Experts of a small language model.
Size: 10 layers, width 256, 52.9M parameters.
Experts: 24 experts in each of 8 layers, 272 squared ReLU neurons an expert, 2 picks a token, a sigmoid router.
Training: 324M tokens, 4907 steps.
Below are experts of layer 2 (counted from 0) of a mixture-of-experts language model. Rows are named router (the router's row for the expert), down (a neuron's output weights, with its number) and show model dimensions 0-255. Each number is 500 + 50 x the weight over its row's rms, rounded and kept within 0 to 999. Numbers have three digits each.
Before each expert's rows: "comes before" lists some tokens at least twice as common just after its tokens as in all text. This comes from a sample of Wikipedia text that the model never trained on. Tokens count by the router's weight.

# expert 10
comes before: " the", " was", " he", " and", " is", " it"
router:452469528453463476551531471473519512444539456455471530527552585498530477507487539478526445507515513555518473522473557511541502562524470537510449542615371462447495417377592514572429473451502506451490491490529545457545557540564598583526426522529435440453467492509450565488487553528456498593562587499458506478428451509502535467431417553466528513466536403519493506413521469589569492471510550501461362506479508518529518546461482486518566438470467510624458451484553551500568389576537529571453600590413487561513470513453438503562615585463529450491525594472492520473446509508474496566499513383592498380485543551521410545503521441446499509569396479500445480434474538335494457514504525448515570495425507534560530487511543482459562533538544468432513431446489486491501484567509488
down1:493500517517544537423474509477554600540456480565468521537372442493413543664489540508424464523560472503502493556444510578546508497535392551450464551432581505438530523453563538499484508537423446494496439431512536503481491562453562539517418403410531544435512479525542552404504545514530498454507489506489428455492435425496480448483557512556531507483474521473480554607564560557419562549501521458528531459511460483445490573454551505443502536469461455446542496570522400490547527539593458543526570407520532432386469521557510541555426536485490500588476458509534466555531517532511436545510530348582436532460539477523387510443478404472567464495582447446491497551477437481490478498481437482465475589503517446476463485437552611527550518471469586537592495460558431524584436471551540
down2:512474452558475505481454531419567483506547450494516527448484518549434390463434424543433485483538556543622545600463537516507455468473481459481431519511489461496453554407441500441461481495557551471547452432475514448583589549536510548471465439522597537600526516435499405562508566527516431480463541438540526537526502364429495544415545471485488521522393552553416540381402518492505458496514516481542603430585452574472578505445503468427455494475450557589464563424487529486458526445511420483511556502558470523532454501512452483611522573591519579512508469543413494513476513544509585554463478516539490493520515529646566449541475409539420541452483558501531505552468557464494470480495471461496465520574432424501562431432455464521505505548469535452531500460582498533423553544459577
down3:461462526507439486470522432532518540474540514614476497542419482487539505484412517467459514453542501511488506473557500473492493495455476520514610481540486488471555503397458520484576520554525542503497579467396419462468461347500544381543504505543477510514537439532565441509552539536623454456462512493380448523472506398493494520522576575521545480507460552471443482504358518411481572459454413452531536438445482449567425529458463576530459420577516552544483417595525536428435520488495464372574549518563540527491489567497533548507524488565542495537473449527591436534484523435546517469532493513446510415515418515492533436512540444500572516494578523524557457575544533649415451506522599507510467462540542524458535538496570554531435526515514582509454497497540427397533518404485553
down4:536538534480497497476470453497498538474494581513516438469505608459557539523441617446617553577540502531498491432653426473529489504497534488611570464392484429476463507562468543507520431495434502476509568472367476537567521528460472489485517491473548551478429518481536517601601506384455442513491501483527472454454464530558477490574486609448487495559589456396559542525427524427570549448500399410479369509522530539516516530451497530443512542512611478465503463467438489523513559583513448529527534459499505470433508397524514451489458570478576459524434564445462459536457496535505444480495489433458519513530413525494497457539526536525481453438506429555437577415487488566490450612499527517488569478491600429493514513555537568603533515413528476505521487475474458545395541461462478
down5:583454531503495501497523473479517524482463502428554524541409394504538409492552473491516444511513473518554506459517555445447530605412509417435546491556488403376478396400514510597542448484550536477513474476623464471425481438513398578475537434546437482536521480506510441482512572492515483509581563541499476419438498526412482480406515517435450484529465491416502479498493457600569534483578541493544529536573545548509480486479412484582546453470449598557559590472416574518488616457522545468456542519510525518525480535541491558532565414494472483529479479511476508519508485543443635533560536462474548530564485417502548466403492480538541550502548522513587599531478437490474547604508509514528518400508491569440415449479426459523564557565442529486479553434503468390472560527511476

# expert 23
comes before: "|", "\n", "-", "The", "In", "=="
router:504518478396460536533632388454516497584470377427383451555448509437500526560513512526495593540423559579599485562491514483465371510479387569466476486557506518482459502520504469544498461572584397473532463443527471509471521442383550500476504494447432469535520445485433461474416493433482519473497491514372458463484441511539527405445499547506491499550492508477571530441569588515547432463487502591481432454471493503475526506535541490523531500498582469565505555503623433524480427558563590450427518508418497482532458592495386577532445498500522563468523489519525532530443585569538429510525502487492490451495524530498523577454531469447541510497504527446518527620559537484508414489508548550570457511597444538463494467561582592500523454493512522465445442471513485580475446558465516
down1:522432542527489434518475549424534431458531562504478527518489524599442512492400475551545461419468412565431455550555597500489482601534455439533546489447515474524576482517511556576495555526548505537453506531503547533440430529528472445473617482477527531505443634566458456541527531547506502545566561483505535480552457579408429489446454442383394557448381405538520500450539489561480468443454540565521405555429507493602505384516529491504569426560506485416458565535511455479450499469607458516469513516595513497496546519503464466599416449455505530510519564474466473446501462507446440602587423455518474499524589563496476448448448484447469567512526510537548558541506516509499520482514440455480421544465489485529565471604641510523522505516471463453484500515546511518594470440463475
down2:519463523524437487505466454505562404554512567555506498473419412515474474501461540535478469506435463471482541541552546555559515412585492450398548485550544563522422542543489436480567438378401596518608455526404478598540478519548465470540494434452456578474487572432565548548584562561511518502423416476443577489562439557413449484492477428544445535530451541477504523430506522481443470547504452440504476536531514478481499443526493550476477384589485466496539488508572532407507518458547507473483433531468473451540502462470486412423496561454565486487504528438480453418535392536523483494517398470536430569499482390481593414526472506467472470480531397526471522481492561509537477526565490581471479623535608458528519549548541583464412574510559482520515483587587478528492505485522543
down3:441544471555463537429455549539449533385500640475532478457542477560553522493481551523418485461583442418513585440500548552499546559412576509459477455590517457514490513497482440382489543604524517502532532517541584465478537556516438515521498532508531504458501531612462554492488524567536498445400495458443523392412470502482486431500549451503492505403539493549579511592480423608444513595536489538581515529535520536424537533479515590428577492564469487537488547552563414520520501503557454506519390512448464452513502481467552514514477559545547502485565517549526548465449468504426537572388478476496493437529449558450517497483554512560531522514372469569470452469537444554452530507458561449509450508545529458479400540453381536513506477425556442462430448523397528565498447423501435
down4:466461480483441537466485479479477440514543493506549501380470581613523416511509435519424514527497482384566500517516516481527439492509534527510460452532468526487416519525472451521455569535536450453476443496531505454429450485414449510501463554530535541600492548546465501540569487509491447521548490475438463563416437534442509488474582511506526500474459409500509482434546527529528478444460663490503557462475510504436503564490568473538561579433499459616520529471469583508432435458580444574492611488525431477505385481458400601520462575544553657460519500391476460461510489524562571556490491559482510491517468536479564550385537433458415506536526609488521505523488485531495440531495570526452471497528404577542483463563478513505514590478552466474519555497631372553456526478532550
down5:471469508543534487465512480486461499505486496499474496520487533456524449499479566500520511487521566467482454389535582490592507429462383560376543484573575457390523564424489503645465415595540441536465480633457548624491540507467547473497467493577467504459398486427553501504450547517577490419446563528491523476507451438558462519520458494489604499481464491508470498562463528547475511514469492561461519509455452504423515534556363547496471501582473511473556443515525477476459549497520521491494489451465540469661454453414423478545383454498501557509489406548479518505512472510478452540432470474529540433543534529491549512594660471568537499529524462538443450462513509469446541510527545488536535499557500569462522465533620500565516512426385449347519482446542450492518480457519515

# expert 13
comes before: " of", " to", " in", " for", " that", " on"
router:537517547481470526544564474505508498434462468512476479504489501563527537501474542624581575505443539557410558461402407545501465567430475547444507462607449518362424481500592383450413481488528436489464461503531520447537565573510580564412405447491421540489446416466508519492466569459429549470508539500509576519536431610574515585448501577451476421506508494508642532530557495482470479535477602533566476509488458480505554594428538547536582477456558446471488498472552465580486515535495554472466513519454515505590486573541522580570474476445497448467475515409474519570494573472481431516541537359514503442452504513496522615525521444473543524515537454443485486537470481388528422497510550409499482492494443494546467484459439528454558515454468482497493459577434461456502453545467439
down0:564469525597497456482472500478468463523555482492482425413551501433596454429488419494508435474527457564480523527455562490504449547499495487448628476501475488464484629415459535433492431460592478475534494522481491460451504577445572510512498475533541477552486418568489496580470482445567548483519571504434502521501552442559398556422537512528550510473497569496428475390568450546542521484647443467527444354494496552505543531445468454428568580367531577571493490545533509563478462497487508550581513565532543489527533541484520478535484474518486484444476517541491576468468538451431400441568465508497450471454488556524485472464480499573495548519547507483477515528526486490499584470488453465487463543520377483492611499485375492369570539506457448473580511546587491527529437650490495
down1:466503512541525553455540458468462494491472495531493428431679570446517451477499461458461505489570639498580548503540633563451491444498506424505422538548446537507495543586488521553458496528519399557452498408529481508520484449469550566508468507451470526563505529395440461461479565498504471530621520543560438490486473530528464477599539450517503518429484442476479506564610589455540518427515522470539550552498382454504564424495461482522429437512514480486458544462497497491366533502546520507537518502540505373457600524453523514541465522487497494504510457437505487477464595517537422598475470530459393497591472492542505510402437582437384479586609532527502528416560519453530457587510514459511455406523490550480497505524429540510522475507490443456509500477523567536559390546492506
down2:421501430557521485546349480542577490458466431440462561479488523506434507503486522571507534503517515479390461415481462512535494700514489495482513477493576498464498612489517545426497462496517442384437468544477504571465572517496513413408549470448417561506514473455539564584405451565452446599473483470567501486511541474543480515555533594515512493466549506535423490504474538505484597584567505465481556455564486554414474547491517567506524397474541457439509476547485484490530590482478506488478461465435555521469505470549546475465468464554464480503457632491495596593512409567504454539553399358371501508499590502480507454468619540516417561500493557466493443519483556514543532503548502452413465462519495511531462469442531554487474526445490484583571498502529494447517535490511488
down3:573506630521471559502494428440583522473448442469501439469541480587435517472482432472609529565406572468337559471465509458454563501457480500461467495537539478476546516499476437503504456448516465457558533453475468478537562483578563598484480498552511558520499516545530498416530516468547431486556497576542467500552426434481517445618424568560453524452473480519545447559561453537555563597477503461481568577549500453450448457490546556545428501493558526442412479485533412512531526477480533429433454410562524474472530493445462475466438500511578489543529484523448436510520509466413428481530549609553490534544511397509531540572480475467523501495533396541511438576383468556556552462524489536566523487422487465444534497477432571531504541406480419550443529525534497565371450516516591
down4:482560460534525469446455460568440599410577555547498492545519365391528452551456567586465453430408547452552476574553527510427488505353462449595478475510459573468471429501504501579462492509558469532502454451526544582443505444483462562564598603552464480522490555460415463467520480500452472475501524488520497474494520537544614451454520438500455540427516547559518471497576434548551479469496466496550466433480510546519576499531477521439474488495449421480474567527537443482538593557560491424550506585588627472542466459412552487544531513588494502448575506598448500613441494429430529469562494553559459500453527566470517437517591533532446502495470568555516520452478448468522517601415465491485516502467453496400569494477482480498498464475500487483439386445445469533484510493551484

# expert 12
comes before: " the", " a", " his", " first", " its", " their"
router:355471434466506538559488502398481510536513467521402432433557509479506468455534557471489513487447559470473556487451473485479528467502482555433563462496469603415539431462491477496518552539410512502498449515522513452471535483485567503479478516535497493473517466476477562494417536484449443515456462500393485542501433436538570511414518612447659418618499455544551532492528644559453518458507548540460531581520494433466512502524545461510597496511549487553428480521478482464535435595501499563609560437476449480487477522543489549525530565471456437500532538528503522561484440457553404515515475506578533378495527542599464548443451467420531451557489484489474458498538464540534410500536626517564504440495505433532528398535491556457553533463652467479555499624431563508482482455511450
down1:422527516453494547485525418554544437509491443552554480536552483545434504549481553416508517569444490471475539529482558531528432443480504441433445555465517528493422567538579459605463499516488542488335502449518563498563435428656528599475509465552391490532464467516494412426542510431548543473509435449516498545553446523515504476406507511535449579478517478524463572535542522506556472427572528478441489503454567452560549585604466428576503497527517447533551518625511506493574446503419600468440505510474495471426483501472423498516603528521525554471533584427580443408493471468532522553480488424557518542515557457516427470544540490509518396532512536463519573514477473401539489524559485498459475485461552475481406548490602498393486530516445583529449475497557437533528438529531425
down2:535589478553498556499374565556515590435512530487532450511457468486390458513418457570482530534493408511522504541502446574537473475557499513547555440485478458504498543442471447496439588499408510482553502396511448466516456394528492508515525427567510519488547535485505410546472575439440489487535480507510428449553453294461470490442588513490467452569606499559515579593491575468475476474505455475483513517502462436549486483410486464513536500492462534445485524520458491475512500499486539561580531544537484373441491468552446507492575555575579451493535425579499485558439469571501607465448430538535527413369541464600514456456564525499513542428513464577524533486452491462552477521471553549517508555507408488473539537420623468492512415541492604524516559476560496527488452497511540
down3:453459457537520549451532461496472524521519510476425522509566595501538576412459462545518582469541505457472459531449597551509467465488544405582459448492440575510600454468450536410468434506497485505572651509485521457469474450550501494463434544476409458490417469486485558550458453463538465557550471572496482460498520495462461427446469581439493613441469467524536556412534513501408503526537424560477552480542484507618521559546445486604482502574455434552500471636467498513526507450542499480464492581492442530502484440414421548487598492476554539533470537564523390531528580508395486530422401523425535476563457429534482458505497563546559530532484462442500470512533514426558482564455554497470456496489432520542505517598426506489465548558583508448459438402554472528561517568550423
down4:480572532471497516542465520418557526468547569517487498508451519421446434524582465553548474531542484539467525484518553497484451407443459610447630416520477472509515547453466548552495558462501579490522441436486502548455440520533453381474509558455515514484477512438565454494465487493540512542434470484489569526619565411466403465492549517526554501477482487365483522473525517514576425456517508520429528575408495477615582452493566447560469495579487505461461535640442440484537519434585522373558522460533396534487474471529471533586541529412492545516434402521595431471572546474535460435538434534485533561552461483513502458472484437486510560536492498546522567472492419556477459540564458551550467458445491495544425453518553530592528444497520579587517475472527390504547478513452423
down5:525498571569521426576509552460485502428517488611423532508464561498536430456470497547635470484485475545454558493494510521588523453545376544587474519488573476518509407460458469515449451493579552512490450542542506461505479516457446493494457500505404557471484536444551501526486697526559551487485516529490469467545481514518590572484480437564405603449385558543456505461608470565499440519509482528425460588426475543498499412495521446493528421489500498481416452518466487472399507547517489500413453536530412485490522573490493513510418494501559507529444518463459431531515521583482472474530440545515543494559438560619619456524505483450523468471585427491490506372439460496633550542512497515506425512503535555472531426539403508524487456493481437464588524545469533525462479443464538

# expert 11
comes before: "\n", "-", "|", " The", " He", " In"
router:530454419430487503489673446397512516556483473452458453479494543492525481571533491518530493501483592538496550493450461424436487537429553546469461396487427520451474421507500490505489473517491482469453518492541528486511540517451574550444518511484530471457462449480484534454521493472527503582468411554372604536498555500568490459511470504543533486508483545501568540526513493531473578441529494521533476520490495474380449543468542503579541552441610502503423457509550501569535442536489433484428530438366512466556513478540460523560524631431590467468515525432574532584575527533556441582466484388537490463515466499471445609478527533490525455464515540469417458554478485398419477481578584461616447456553459507476503496509481577427545626414532464410521515558483463568490495561395524
down1:474527500455436486474500497474557564484397539443475488444429460497453459519547435388560484501601484455565465505513513556557536508508599466438499460440495503601514430513509531463508548543491499386478606514446476432474544518486519538496459386579446463518507435545463413476449554547551462452414441509460648568494506465493450459535524536465436531495604535467461498514567420520525473424513479564536471549579472515458493558459500487552498625518494522518526405594512497452511529458542610475497569572423484452499473594617420477494545507509452495554537470552567507482533381519522546461464488590411438492494409450493563532433451479520566504461510464499479494460501519506548535517544509445537441496518566549458431570514509444558425518565563402594490533500496502455507463430616571
down2:529493446513421596566542492410466517565474523479458505476494521530492487498515496516443519493476469483494495482450472436515537517453501471546462413483440457460564619552513454527562488562683488435482497485515529506546540480526449488517481500484567455411439538525485442486519568493536501454447477404435481508436496418516541487473477446477540477533505551466586570514525373546530478481481523558555596546487504527477522528466481444444505721494548466523486488491441479571483627480551381473484476509494520481552548433455365503505543561497493550541523462464479553531494539491457438452438480412527417469477435468498459500518598465626470607500684556471479514557458488560516557489473550518525448473464474405512568504391454431513467531504531605497474492541547492549462527472529543
down3:487415427451514513529484502606499424481551511551506464568536519520519506488499547542485538515536397568530483508489517610529588487542493502562404496460537562392436477506478475485481555518454501599404514499507492527538467520591471499505477533472548449430554563505514512445425548521452511500589519528523513451450504614440505550432469668461583452537428484502452531461469541428528478569505402478507473476545469406553497508544451525555557298545428397446541535492537561462481473568447546579559495552585416484490546487505633513500538468548450427503545543529502501524435487417457445452482501539454496488572542419470457444492450454485515528514479458462578481507516537534500459542473575543458518391500563528512437506502433476474582430542477574445470522510379482491484455457534449
down4:547423406534523499529547399555545414494509439427579493516497544476554512543459459539566415557513563423520409510513478520495495492538598444512471384494396450558527449527422542437471408528485468496536546576432499534504514567468478523460479466406487448473497553513447503494510496582616533418530569432460528503483525516442515434438536436525584612497501467508492471578452499479496546525428483501475461357465426491497577534493542412565497545513457543509514496587476546431512551532523520535442476530511569419501520486505543514496536584518507642435481491489556470523511532540580514599472387538444508470483562566475536556442504481528481447453647536482455489437568604450504454492470521418536456542581571559441523421539517447406530518507484435456495535495545574489529486454484480
down5:506497495487507486505488548481549553539449527537588499488505482516556417529454435492587485495610560485449581459535456468466527523463488545520496471393455405533563509492487535461462570629547496447529506522494542503529489479414493539543524460542492539508463517498484388485494497462566454542494407555453509483401470372485436497593539531501497458462519418407480519471485432605479536571505439526543485538563482609453386523537538495458510519473525542496499432614514508501443478559456482511507491382489571488468477530596409573438539553498477534510553444483479489458477495492383477499394455528567482428478527403529505491430517513480529484512634549470541468522584525392400556589535551466610518496483496475454551444529449597450594595510483489513575549550524511484566497452424436

# expert 6
comes before: " a", " the", " to", " by", " in", " an"
router:506493516476470504539466539527546449490515487520514469535463504476526545519478508509436609466441521585511520557457416451539436513523486518452398548482410491553492450569502450433553557513428488515359535377501506540501493522360500598434456407534570505441432512418529547442482486405482533521579598489453548587522519491559526582466436517507617500491567564489592572523477465480434475469549513501527469439505454520492468625517529515524520561482573515503525495491574503517542558651483446467528598562457373467464447518484400521564495531492559527463476543452556552566428495538516432527481482457539524408501482452438455530566494583500507481448336528424443528536524457510565443434518519517436439471473490520466562585440480523484519460441585507459483463502499506496493455510428502
down1:496524437498394508515522519464576452494547526554465522498448525491439517582567451475551511480468523556591485522572514512559502516491519602513443490548530381595461490445554527554537553407460553572495521439434511478569558511517507478447436474529494509522542604430500461477457546518536529496545485520535440530463447502550482444583460462545501450478480562563444504466547513567579501481462454523500462552493459492417529455496495456508422569573550550399496563473576445414479569627576554526503598498455568554487482520447500486584527476448537438419524545533529480483428458432493508465463508519512461480521402468561438510466522451536560611435476450446615482563520388607521495352471506557550509519526470471457434552537467503443473493451500599451431427499398469409541514389488477
down2:497469551405473500490405438634531491532468496584552459476515500471536456449462439513538549449535485542343503510466510508535462445507461414545466518637438459503547516475468430474587436493531491525583635567546468475535597524544531488545568493559497586522436504485458482505503610496462437535464497535458503532453452509504452472557429556522412409498618521427522494572519463504505436525508535478513579486511490508464476465395433497503565501461518444447596502468540500404575501429469420307494496516543461542433468497495511613504527511617501543486429424524514500479566527540455566503493496529406459459488531531484500542531495515538538568505533495524558474484523472567516558531526529494518441417429422466485509503486552475525456513511492604578452428631496486425485513514507535
down3:449463481503491460448473528498415494485532573466470493492536542564524563482492488621519544454507460536474442416523508555527477576548407509473524545435471398578600459549467500471411530517473533535455514549482463374380485553490506495562475539500493436636461458464505510525581533537509544590462630544518518571532475516514476540516372495453564506452420511516460547484452463567461513490397477469495552501530497443474508452522513481524505553521411568501408535504467416435466588433607496449429591537538543465480462524481499513483421422531531472483506457455452558407518471472516529414499485606616509501508565502495521470416564481474479560553600420490575439441501597585554563502481547407506430489462462530444535525482493521506484424520418502561490484499470561559465549482499605
down4:456449527536495515530263494443467503488471559482579526478500478526550460514538456514485448508540528497439516434564495544443531425460479455485573535472493537497540559462571634560506537478545461471522418540552523416413556478459470508479464529515531520487508526509433521451570540554404404559493532605474413396463430349478448528470481548502513431549562478466422597496498503522423501563543502548464501550537515464516507462478610523505445601568462517529525425538502396557473515445552580539535411520535535468541463448563433490499508405482481489612514489483404450479542512436462495497521577533483501455514526569481458525521660529511539443489438543551571542478556484460491503458476558417479526502476481468514559481482522523431486408528477503508555493515497434501524585486544409
down5:510462444497494486527442554490448570523539506467495540486457554558585475507508381628577516477491449430533547491613478484479555453495546557480584487587475460517562563356512489467509468545514449382570564478532429482530496505616558454533448515513430495554504587474437439541540503523522577512444562551376508496437462461486636535385464479495569496427441498501471516425462448507555507498448506545540504596552473545579495377515473494485538545464471567588509494541456534460460524467579473525546531535461532556470521508454477520462481556453478522442514474506451506483379445468582492479510557534483514462525483431485573540510505349453492529523547518449584529510460526459487555487533554525579408472500471446483580417438460402474473529499493434488485485451503611525394521526511549

# expert 17
comes before: " |", "',", ".0", ".5", "7", " –"
router:449495496405503502446603490462505482508490511435494368520468492519561561545514544528521541416520581533526512557308491477445423519515439507459444522452483490457427465491526468499496538448576420499494508451592520394498533437420602542444450565476489442456519491479419530366436490473448494528515470507451497522450480541573517486490478585461443445510488474466560547460561473523461556461584552472539509512499455446557523600548527578519519464462539465511480441568640477564524390605558470469484479518478482492509439564564567539552584524471505396438453621505571486548534517455493442533531603494552468500519529512480498558468466476412550455544461488380549470534553480441471399487508556531552504472498459550548468486544467551405519536476511494445550521510421499555503477527394484
down0:536547527522481534543527439462502578517478478401523535557464471460439495523530475430518428598416568488473523417534513445523567595500480451513491476431498493507454337627494565453481486470531564529418400539539435475437564642452430489573444467507599524495446507516568466562568459469467405502500551532424582437464499460489402495534456499472518564485524522463499509529519467531550517473543588565454528413520514569505488397412451444472450556571463528490562548455473440536507466516533503441458468512576528528532483469470536500489460458474524596529513380514484459598541512556435529472632474523486513520469430522531458537537485427484486551505427496524485494492412538456513499491536553589498511588502516574509486493449447494424672459437495406527470535432525556537518473514492471
down1:520531551524526494520458451566504531481563494615491474550567561431487443462491499521571531512556528466496541492583464473508572410534526468457528524383441451487496510496497495563524471662486528504436453488546447515429540508415468497514548535533449525402437584519532450499526514558507535497461489449502506390421486480486537413548497460525515434553502434467436478553480518549512506481360539540502513496465537497504632416464526532600668539545534562513516392549447483466497411391480489491444544488481464345438501436515565538383462509519524462478560534524390548516494516490427517542417530546593450460538485544381498566545517479539484517492522441559537464435434597482547516561469485507456569482436420502426459457482477474473531535462539459475567482472512513473480422510513453
down2:465429501542472461540502441425477537590602489410603596537461527661491422545533465480509514471457529506546505523441512531469473487428542464509496466394536536438478534524454527449519534450553498518527544534541488583537443540520485506496489535590555441518552573530515464462463481510464550406530553555428503475467468413507489489461543400455528461419486580457477492578442537438545503435537469441529596569533534501484518588501556422541388570434572544517538501556363493397409515498515504444555519604597527527469466457582474478550522506476583471503509473530446467513552488483416481575501512488482480476440487483478501487420523515495416511612541503474440436377522451510510541441454412507601441550491499545496483459549533455528449509457608582506514469463486497463499465411568565
down3:463462553384509451441595490469449509576524521455517412523468572523489489431486473535507437481438540513499499522455463488547471424502474518488565496431485569451522554538499482526460464499524469502535518522517537471496548472428547455540522525507451553600502489487459474623521409487423562491441566594446583543471473516530694485502536460475543513577570474506545518459547466473510489538538500489448449476479479523597382432485502484477427562458494587485448517503419545480543479578508435464519650531475486635521620462486568394549518423470493507561436533563512487493569506500566536409447499510563428507534535451427493623513477507493490434453486535427489455481520467502586470467424501475571519590427477560493540489545558564552563533466521561463392409509469484514428479442518444
down4:472511503537520521495460472588502568437436517503568510533537516556521556473443420460426515565502503517447501467615431431502551525533534516505527522507460568541539447528490517605554500464526494527520519501394530481458560605406469475463478416463568493555460483455469420441455404504487532526512475518526424521414571515544423528516493461418582509438490503553420579513495511453526575484482461377531489487612614561516463557506489488553484448580495450603502463529526498600500505524459491458572508481570515473383527476502575514459583570451605510401463458592440442480497479494531478560515435535526529551519483514520593490423510506567402490485509549440576496375502570466491514476462471525518469529488400379479480557539504472391468561503552560540467503437488603387511479452494495

# expert 15
comes before: " of", " and", " in", ".", "s.", "s,"
router:481540526464472572488537467455454475485435477458434451541551551506471499479526564538472526477519533484510495512425468471502503482515555557429519512601467551472446471487548488584408600512440468498448465528530506395619428503524530539509488537492566476495502452480468499468474582459474495543558385505543552524478464602562463485425449573459444447573530453527506594465540590592542456428537561549519512488561551424489546565530533570553566466423538416492509495447646488522524499515486503592455482528526501407562544507535586574543431497464485506500483430537550492500436535549518443541531487432558555356487553532457495580462402509495508471471393567470487577519580454303579387461542532502503471493529468499576397513484479477439537467447487455499503515452463542477471512550465440
down0:499480528470474540536495417588394513475455418603457527499496600471470480342485549520572503550467477573467511443493441459484531442490525547585501482449500497473591465469538370444491451476549523573521491493465502506558447498557448484488492536553485487611526482522479514454441480573487433480452480539530453510562477527541422530498546500530604400458426493485535558529509522468537480618491576449460519486503500529490529445574474434617486554459515480504450457396445438531487555452514628450473528473520518509506461471484583503511504436495538534488593480534402466492584380476518471574547491525479416525429452399409533513498553516577542523484548572568517539432570538452582482544561454584498541506520515608485465473474457462445440532474454500547521416579611503454482441489575447
down1:532555566562519515496450454469549537560494485444515516559533481510420550478481547570473512471535484507481499444485523479463631505457541534548514499507477534454462493534526423447431460461510461450534524426480420427430444497481375476448501530451552544447615415530505566469520457527432499574437436516639542565640488436459562509485572491373452408564539475519525509549527573461483461563529429483556503552482508439469498513429579498498487559488518490532506397575463367494512529510425507481519490643509484449503480512499597524464500449454542462572539400502489495545518582510504513402586456461464491561514515498576504518435460535609514444525459489441510538477483542540553427560518571500469550496447538467588468421573451532521426513428530461474456589470422578448527487472560440
down2:445592511537481485528478448424472516536513555474642556410527517518510503475426507577457534466501482457400390459487558484458557471466464534552545543548505429441440464515454496626423496470568550431481531547525461475497524544533423560512479528538459418467487522588489542495525436496502422543570521514553538462554526520426454494407570506501436596495572465568476505584526339444483476509476522524510460593436507442580447486514486456502495569524509490558574462471503480636450543576460530498491518530456481474537487481450515502432469508413430425554478626507417455532459471476472528530550496506468576543594504536428447442391410467484439544429590510556535579447471444509495441538490535533519599482487448543496542442512476444542551531477549546553444523508510627424481512528495529
down3:506500443439500478548388523496493465519514478563448545461537528500472465522449475495471537487450497429525504472446520517515509455461461502552504429501522437526540490489520574483463540492500505491601544492441453525582520562477513492557499549448556413588454605536488431516475560464559657548400548443563485476580530485572491357499458477506584495512412478483542517502450463547494597601484492502509551409614497445519544454594429413596538573526477473473473535475479482424458560484512473543608528616457542500487567464535507479509486489494437538534452495434479555468500482533499557543444534563478499442501466410433531510488573513530497526467487470481608452510553390636367521608492524510522506501555476500364541452426396519530485523451546570446523478468414521519439477460477475
down4:505521492478476519460522505503500482554517539507584536454387615502547461588491522516560507443526494487512458445478491482536550454450397641507594521503504509535417564458534468480408430450519550509426525510456403500481437498514480411474513580414472549484454545510389521473491393581502475543490454551475465538557497506575515510483563551524535488466493472572417509539475508504393526451464494451467598414501403559584499520560521486535513375549528493524488502476453525474543446517460467505503538507375560508490481510592564551529546429506481535386485454514505535523443512535450410484460573487370576432532520549566566541388427514477552525423542498511451519574607456461409513557578464474514511596500616469473436519495537525497501530467500580537516576418495484459472489456484456

# expert 2
comes before: " |", " –", "5", "6", "8", "),"
router:454525424437462502512615483529543472548489537535406480482493620537532512516513441515554550451467529547494505542441450455516369468514384518511500461542513553473434505548549372591362524430572471541440486492488482448646518499497554451501480510434549432464483537447415490451465526492534491490503452569471519493487538580538509587456497487510490477463446517514505564493493497517495590516560490475573458466500435503562476547505516563547551462460480486479396475486582506536483374611522477530491523525442465474511513562467580505537571604508474442469440564430529588551459495488537452552493523386495465404523573489568453473513449474502603496577343505436485514506601577424513459502560506553579519466515477480463466463466494563459520564484515559452507484570464544502429510545404436
down0:459448438604558449484462436487477573478548465485483510516503525489416518440476557478534431394499537398497474517513472469469434504423417529611453617553587521477549493517528490482570493490512473427515488515464485533350460630489568552603596597442498477464527504591501482430644498489598562474454512480513461489574572489468449414545605532402452497530443507501524503518564516512513447450545484426435539525470493478512444527463445420529479447500482451505486535480558485546554504494430465514569431440536524509469513632550509530516524539534557490513548502525513454457511489453577463516572544559560469519434528575457525550480495533444503412524589469558454422547606464452427497435455494441420488517522462454460516516470465477517558482507540568457506456549454418525474539439617470
down1:466508487505541443545519539397440447515455501491495470476503468481525423450506464516517465530572433406467428489552426498453530571506567482591542606528440447428520450484632545465478436511523483460553398525397491472460590523466484426437453540454504529515461415553476502547499557528410493556492485526441547520511525485489442481538463490576528489494451532442496486444478477459539533517554559517522520477550547626469545384582525512492526559448511583439552610546503501523539531535498432616449455478532462552521481478426533503470506462481519592532469497507581440526458506578422494487475473482508560511537456436473455482579539559549475376473516554544397498563491408544521536395572511537563474539467540492493346497537632521500588452473474425504492471440502436500614592493460524
down2:606521474512560478519488571408529449504471505536561462475427420514557474491454513505525542539555467472460551557530472526547489462491625437538409481453394548519540473439487513471541511568532515416493478503547517456527428544515496464455516384477485507539521520563564472589452575447434554524507512465495542469526500481429510401551517457540478459454562444439506466535445509451493446400534472483524420457547545513571453481546490367418540495517584532538606522431523546473501483454450463584510497562579556496502503492453488535434461484631593620489491511505590506524497436542514358511502413534429521442429438537609484495565484550529468502400631496426434515520474528459461519503534509504492567539469373492450494513439548492609500545546460460467489544530456468570491553580511497
down3:551547477498528554549462476504458464566435535499518589535505500550466475497421440530417578509449471612445521582535458497522590544550484568387482520525569475551497531565511415482521502490482559508485501445477469509511480475493603531553440417464548504522571515489559456444521525522394537469549457518527479484469451470538530441539468466440586471489487402461462561427537493592537404571480522534485516501505514434524504492396562514484476454548515361565461630447461492471483558450479532502508509417532476444455516565527446522487508516480478457417581416425482422502579491523481425413688525462538488537503467504568453562486422558527450526467445518476517545476507525560468525577437368509534486525414502489407540488435530481475493360546473559577470431573475521473536570526519485
down4:463510526596493503486500483502525510557510528568536435535495453523607518531413574464469584448469529489414447529453350509531439414530516489524395493611507511510503524412508528531568393462527424462516546509592553540414420536533541447541487604517554443438474532499493541463540551530518588487492501444495500460574450485441493503494518445523564456517505520541524544516409549449520505541467431519486540540473478514511500553490453454527568530431458483509595452516641516453364508446454532562583435530542517466490401509501507484505458496469547476383501572535462506492490428447469493484524515486628480423510534513462475459437546492401495464444486553589520475548541464495495551587396534469502649424497454494462498424504470481519516456546504514457495508522453482441465560644591568